config.yaml
n_layer: 9
d_shared_expert: 0
balance_bias: true
lr: 0.0141
batch_tokens: [65536, 131072, 262144]
Below are experts of layer 4 (counted from 0) of a mixture-of-experts language model. Rows are named router (the router's row for the expert) and show model dimensions 0-159. Each number is 500 + 25 x the weight over its row's rms, rounded and kept within 0 to 999. Numbers have three digits each.
Before each expert's rows: "gets" lists some tokens that make up at least twice as much of what it gets as of all text; "comes before" lists some tokens at least twice as common just after its tokens as in all text. This comes from a sample of Wikipedia text that the model never trained on. Tokens count by the router's weight.

# expert 15
gets: "\n", ")", "W", "=", "\"", " a"
comes before: "|", "=", "|---|---|---|---", "|---|---|---|---|---|", "{", "rac"
router:504523512512499454520505554510487507482492555490486507523489502483509485515483526521545485459549528494532553538503518491507523510455503457501475507503478510452518485500530475491538491506506567511504481496514548513532475524493489473488495505507487516524486546520524532499483504521495489527529507450508531537466491508445457521470500497485495504520483514485544524501496498490490504487503483533512466522534500467536500468464499490494479529462564466544530517513464483474478450503495482

# expert 9
gets: " of", " for", " in", " to", " on", " with"
comes before: " the", " a", " his", " its", " their", " her"
router:504465473511517510507508503514508450463481523515471481471468485548535510552504498507510535528471469515494514488452515456479507483546461505502454463538529471507494541497477505468505482514509533511494468493481495527459517509488487524469514481554456519497495522448454542494500507487474540470534476488539513490527460532535503513551465508547523499481523506513503524491517493491509492482511517474533521496484472502496509466519512452480527505496501525527469543476523529498497511490464517

# expert 38
gets: " in", " with", " by", " at", " to", " after"
comes before: " the", " a", " his", " he", " an", " their"
router:472471490497520522510543499501472468529503509494485464521458466443517481520512496480511512494474466513472480476472498504470539457446503494516464467504524527514512501537497514508527498508457476501443495479528477478478479508477494465521480536514456535510498523472473535502546497489461550543506476478495477475495521542517492530530464467529513522483526503507549499477512506498533501549531516495513487511552531517555516499532505540500497529522479508526475497512522503511518492476477465

# expert 63
gets: "\n", ")", " ±", "ro", "|", " a"
comes before: "|", " Died", "S", " 0", "}", "let"
router:501527519513503448510507553510483506480492564497480507521490508484507487514490527521547483461538529491529555528505516493511519507461503450511474506502481510444515484499525477484537493499506569510498473490515549511531476522496494464491491501505487519533487541525522534497482506526497490534527502458515527537467496504450455520474506501485491497524488517480535529498499495495495503492499489533508470513534502470536492468462493495495475525466565465549522519517458477475472453508493481

# expert 36
gets: " 8", "\n", " 9", " 6", " 3", " 4"
comes before: " |", "|", "′", ".", "–", "-"
router:499521517512499454520506555510478496483487558493484508518490503481512491516484526518546489461548530501529553530506515491512521505465503457504471502493476508452516490497534476481535492504504570513503474496518552507526473531491493461496492507508487516526483541526524531497487508529500487536529504453508528539465503506446456524473508497478486496525489510481531530501496493494490503491500485532508470519533500464539492469470494495500479533467565465548518514518463479478470458505493480

# expert 51
gets: " ", "\n", " |", ")", ";", " 0"
comes before: "|", " |", "\n", "-", " ", " 0"
router:505531514511507452522512554504480502487488557491478505516486504485510492513488521507556488456545534502534557534511519492509519511461510450500476508505483512453511493499527476482534492511503572512502478496511554507528473524496495465493497507505498516530486541532520541495485509526502495526524515457508526539464500498447461526481507495483489502513484520478540529505505490488494503484500490534515470526532504470534492467470492490497484528464565468552522508515466481473476453499496495

# expert 20
gets: "s", "ers", "es", "ans", "ing", "ins"
comes before: ",", " (", " |", ".", " and", " in"
router:527515536531475513496527499505449533524521501473516533495484493495513493467497542523494532509510552497521511538526494470498478496464537499486507522513464509462511467480544491531480472468517510469539494524493468497517492539516515514487511512465515471490518479506509465478535483483524496470502470478473474494498552485488467505472496459448543522507524483545479524472487491514532482517514461520489521495498487457525493470507462493532452538513492531458471494514494495451512446455542520

# expert 61
gets: "%", "|", "-", " may", " brother", " can"
comes before: " |", "m", "'t", "lection", "|", "a"
router:505523518510503454515508554510479510485486558492481506516491512488501486515486528522550485460545531497528559532500517495507520510457506460504473500500474509445517484501532472486531489509506565511503477496520546512526475528489494469493497502503490516532490550527522533495484509533494489534533507461510531535465501507442456523478505493482492496526489512479538529502506494496495502489501487532513475517530504468537495471461500493496482530469569469552521511516464477477483454506493481

# expert 35
gets: "ation", "ion", "ity", "ment", "y", "ement"
comes before: " of", ",", ".", " and", " in", " to"
router:499567532467452481539479520527528491524520541461490475486445521540506497508525546505466524503484508525500504484476489530470483544521479514493528553519501468493475475488483525524477486493496492470495439473491477504475465534526531521484495484521513529495536490523465481521458491480505476486501495479524481514501468488523504490489483474463499495538522483523509473475473511493518476458530483482497528529499521461474474518515490547502486498479529500491539535474516546489539529494556511

# expert 23
gets: " was", " is", " were", " are", " has", " had"
comes before: " a", " been", " the", " not", " also", " an"
router:534482515519510483462491520509522464492509490512497498530470461451455480462469498498553489507512507527474517475472504479455501471494466503472477475525519498507530525494492438462541522504486554457513484499522492536480473467522483501502511489514465512530494501515541556462537501508487491495534481483515521482523520512511524534509504523522503535466554500498477464524538470531533487499464495552487526495477514510480459512473543527508480498521507521520483515469492508498476460479538534

# expert 5
gets: "\n", "==", "===", ".", "====", "|"
comes before: "==", "\n", "The", "===", "In", "-"
router:510478467537540535525532478484503472494540481529482517490486514467519499540486510506541539475510544498516477482500529529485529495499477493481469492480505476514474498464482497466514473471474488539454461471465515500526524499540457466535493555473511527507498536525531525490455491516485502467523502507470531522494477539479517478512519459486513461471518535521486527512521454516483463528468507468531531533480463528488476521536510494466495477512489467523530506484490497506461477518469500

# expert 17
gets: "1", " 1", "2", " 3", "3", " 2"
comes before: " |", ".", "–", "%", ")", ","
router:469492484477517496497522499522506495462514532480539511472488459498516530456480472483502501478506468502464479482532503509482499499486529508542531464504469474504515534456480533453505527491473518538562544512465522502521542469513468474536458527479537498504495464482527508458506517517504501524495496507533503500493466501527515496530489497462462520471477521477548494522471466548476528511505507513478474475460535519532522529529519530478504539491491461490545504478480499470493530509520460

# expert 37
gets: "|", "\n", "-", " not", " prov", ")"
comes before: "-", "|", " ", " Species", " Genus", "q"
router:506522518514504445513509551515479500484492558496478508522488509481503492517490522514546486460547529499529545532502520491508516514462503458502473507504481513452517489497536472482535494508507566511500475492515547514532478529485493463496500500505490512530488550525525533496488509532501490536535513457515537534464498503441461528474500502480493497523484518486539529500506494495488495491501487533515468513538502476533493473467494494495485527470568471539520518517463477470470452507496477

# expert 24
gets: "ed", "ing", "ated", "ted", "ate", "ired"
comes before: " to", " the", " by", " in", " a", " that"
router:520507520499457501478527535508537486484531501461505479515464463497459461460509492489560540523485478489462477493477554521477550478448533504509473495508504447504513523504494464511537507456473526460494517475532471487516478473468491484529522509550462532531468471543515546499509511534500503541523474508486493504514475523510515494472501479531491500511528502516501463509530526468499474492477530472507515524466517487511504493515510473530536483496500529517468503463486536539521493515500523

# expert 50
gets: " of", " in", " from", " for", " to", " on"
comes before: " the", " a", " his", " Represent", " New", " H"
router:513466479539529472528523476481470464475463520513492469460476506541525516529509522517486529518499471493528486472497504472486471478520456478510487471517541506518501516533517531495501495499488530535536476516488477516470515518533478519451497510533469490507499542456459495468494513470484547474501516475491492502511495542524502520529456468527513485498514510530521483461514514475538517475507487489525523491473456490535532457537473451493486495503481542462460504545541512531510472476478520

# expert 4
gets: "le", "one", "er", "ine", "y", "um"
comes before: ",", ".", " of", " and", "s", " in"
router:469534510461470506487473458516485528500508500465476466490477528533487491466485521516501504496491484472471502480527472498486477518518504530538515540530534489478527496553477523516485479531533468471503533469535507565524510480490526498463514461504497499475542455497499479483476507516492484513509477507524487495534473485530499510497535559516546496541519495478486463505484480524502452499551482451524462534514524499497462446475521511505532547503507458523490528479507520474511517499498502

# expert 31
gets: "\"", "|", " |", " May", " two", " October"
comes before: " |", "|", ";", " ", " 0", " 6"
router:497521513509495450515509549515483504481488561494480501520490501478509489511491536516549480459542530497530556529511529487508521509462508452503481503502479509445516489502529479489538492509502571513507478497512550508531467529494488463491497508506487506527483542519514532497488503528493489528528513451507534537469495502440456523474504493479494500521487512482537533504504493491499501485505488528517468514526501472536494471467491495499480522470562463552519523510468475477468459510495483

# expert 52
gets: "s", "ers", "es", "ies", "ions", "ations"
comes before: ",", ".", " of", " and", " in", " were"
router:501512525533477517499486507506509484495511513470497536525461480484485507487502548477484503511490548530508528487514495535474532473462513519478538528532515470493488487442497491476477523474492536456514455470543470538513494494506520546474516505483468454513540460512518501490547529497514489468536450493459468495510479472524480519513495446520511521522541510541491514494501488462489469490528476516496536507492478467451488501494520471483497475506493529503500535462515530490539472514559499

# expert 41
gets: ".", ").", "\".", ".\"", " .", ".)"
comes before: "\n", " The", " He", " In", " It", " This"
router:501511481443510486537525493497493483453515478531476507474489501520500507561528541514476456495481474533487487506523516470477521508503531450505454513480485554502471479465506536496530509526511482463491485515513475523491529507533524511522461478542518530525510520481549522504533522510470547482515494470471537477518500514521500481479508461454522468486518528543481483505531476511536526458489531556514469504506466517476495516492498481496486478488498454533535497484457469519513503508491514

# expert 2
gets: " ", "\n", " 0", " |", " L", " K"
comes before: " |", "|", "-", " ", " —", "–"
router:502521521504502459514504553514478501484488559499477504517481509482515494515485527515545491460544531504527551530501514501508517509461504450505474505496479507446518489497523472481532488504502570513500472500519546507528476520490487463491497504507495518535485539527523535499487512533490494535530503444514527534464491506443460528473511497483490492524488510476535530505500491489484500490494481536510468516533498471539490469471499487494480531467566467544518507518469476474474453500497482

# expert 42
gets: " 1", " each", "78", ",", " August", "|"
comes before: "′", " |", "–", "-", ";", "°"
router:497525517510502451521508553506482497482484563498484509517493506488499490514489520516550489458544529499534555533504518495515524509463500458509471500499481515456513493506527477486535489503500575516504470499527545511531469525492494469491496502500491507530487540526527533503486513526502489528523513452516540540467491507448458525467506490478485492524484520486531527495500490491490504483498489527510468521535507469537495474475501494500484530466568464549520517518468478474477457507495481

# expert 45
gets: ")", "-", "\n", " not", " who", "a"
comes before: " |", "|", "|---|---|---|---", " Occup", "°", "|---|---|---|---|---|---|"
router:504524518514503454520515555514480505486492563493481511523490507484509484516483525515544483462547532497525551529503514493510518509455507455510478509499473510448510484500522476482533487505508571509505477493519555511528470533493492467492498501507488514522489548527515532498485507526495493530530500454513531537470502505443460528473506495482490497524485506481533536507499493496489501490498484531514466516537504469532501472472498494494479530459568462545519509513470480473476457502496488

# expert 28
gets: "ton", "ford", "ley", "on", "son", "land"
comes before: ",", " |", "'s", " (", " and", " City"
router:516534539470478472498520534531475522533534472477512513510465507492518503493539514541471503485512469455488503539524451514511461466484481509502493514459476523461522494555536464498508469550451506469523535529486475488522514519496553470468464501480499486482546499541499486510483452478503465545468508459480512476487500476487506530486504490457493516513518483514489485482488510481519476501514479480492515522518507469536459474530510529506495497530533523494505518518466539530524499502506547

# expert 32
gets: "A", "R", "E", "C", "S", "P"
comes before: "C", ")", "S", "E", "A", "L"
router:480507485481478507486503496492481516479528508476515539528489531509481521541491518482470459466481535536497545532497490520498541468516516515480532529510486542509483488490483529542529453491518479455537528519497534483487528493490510530518498469457509473489515527526501471488484522505520498516493542487499516544472476470470510473501533461488480502475517480463530540455546531535532511537535509545468471479470492479500504499513536466519471504525475453468512461495520488493483476539486457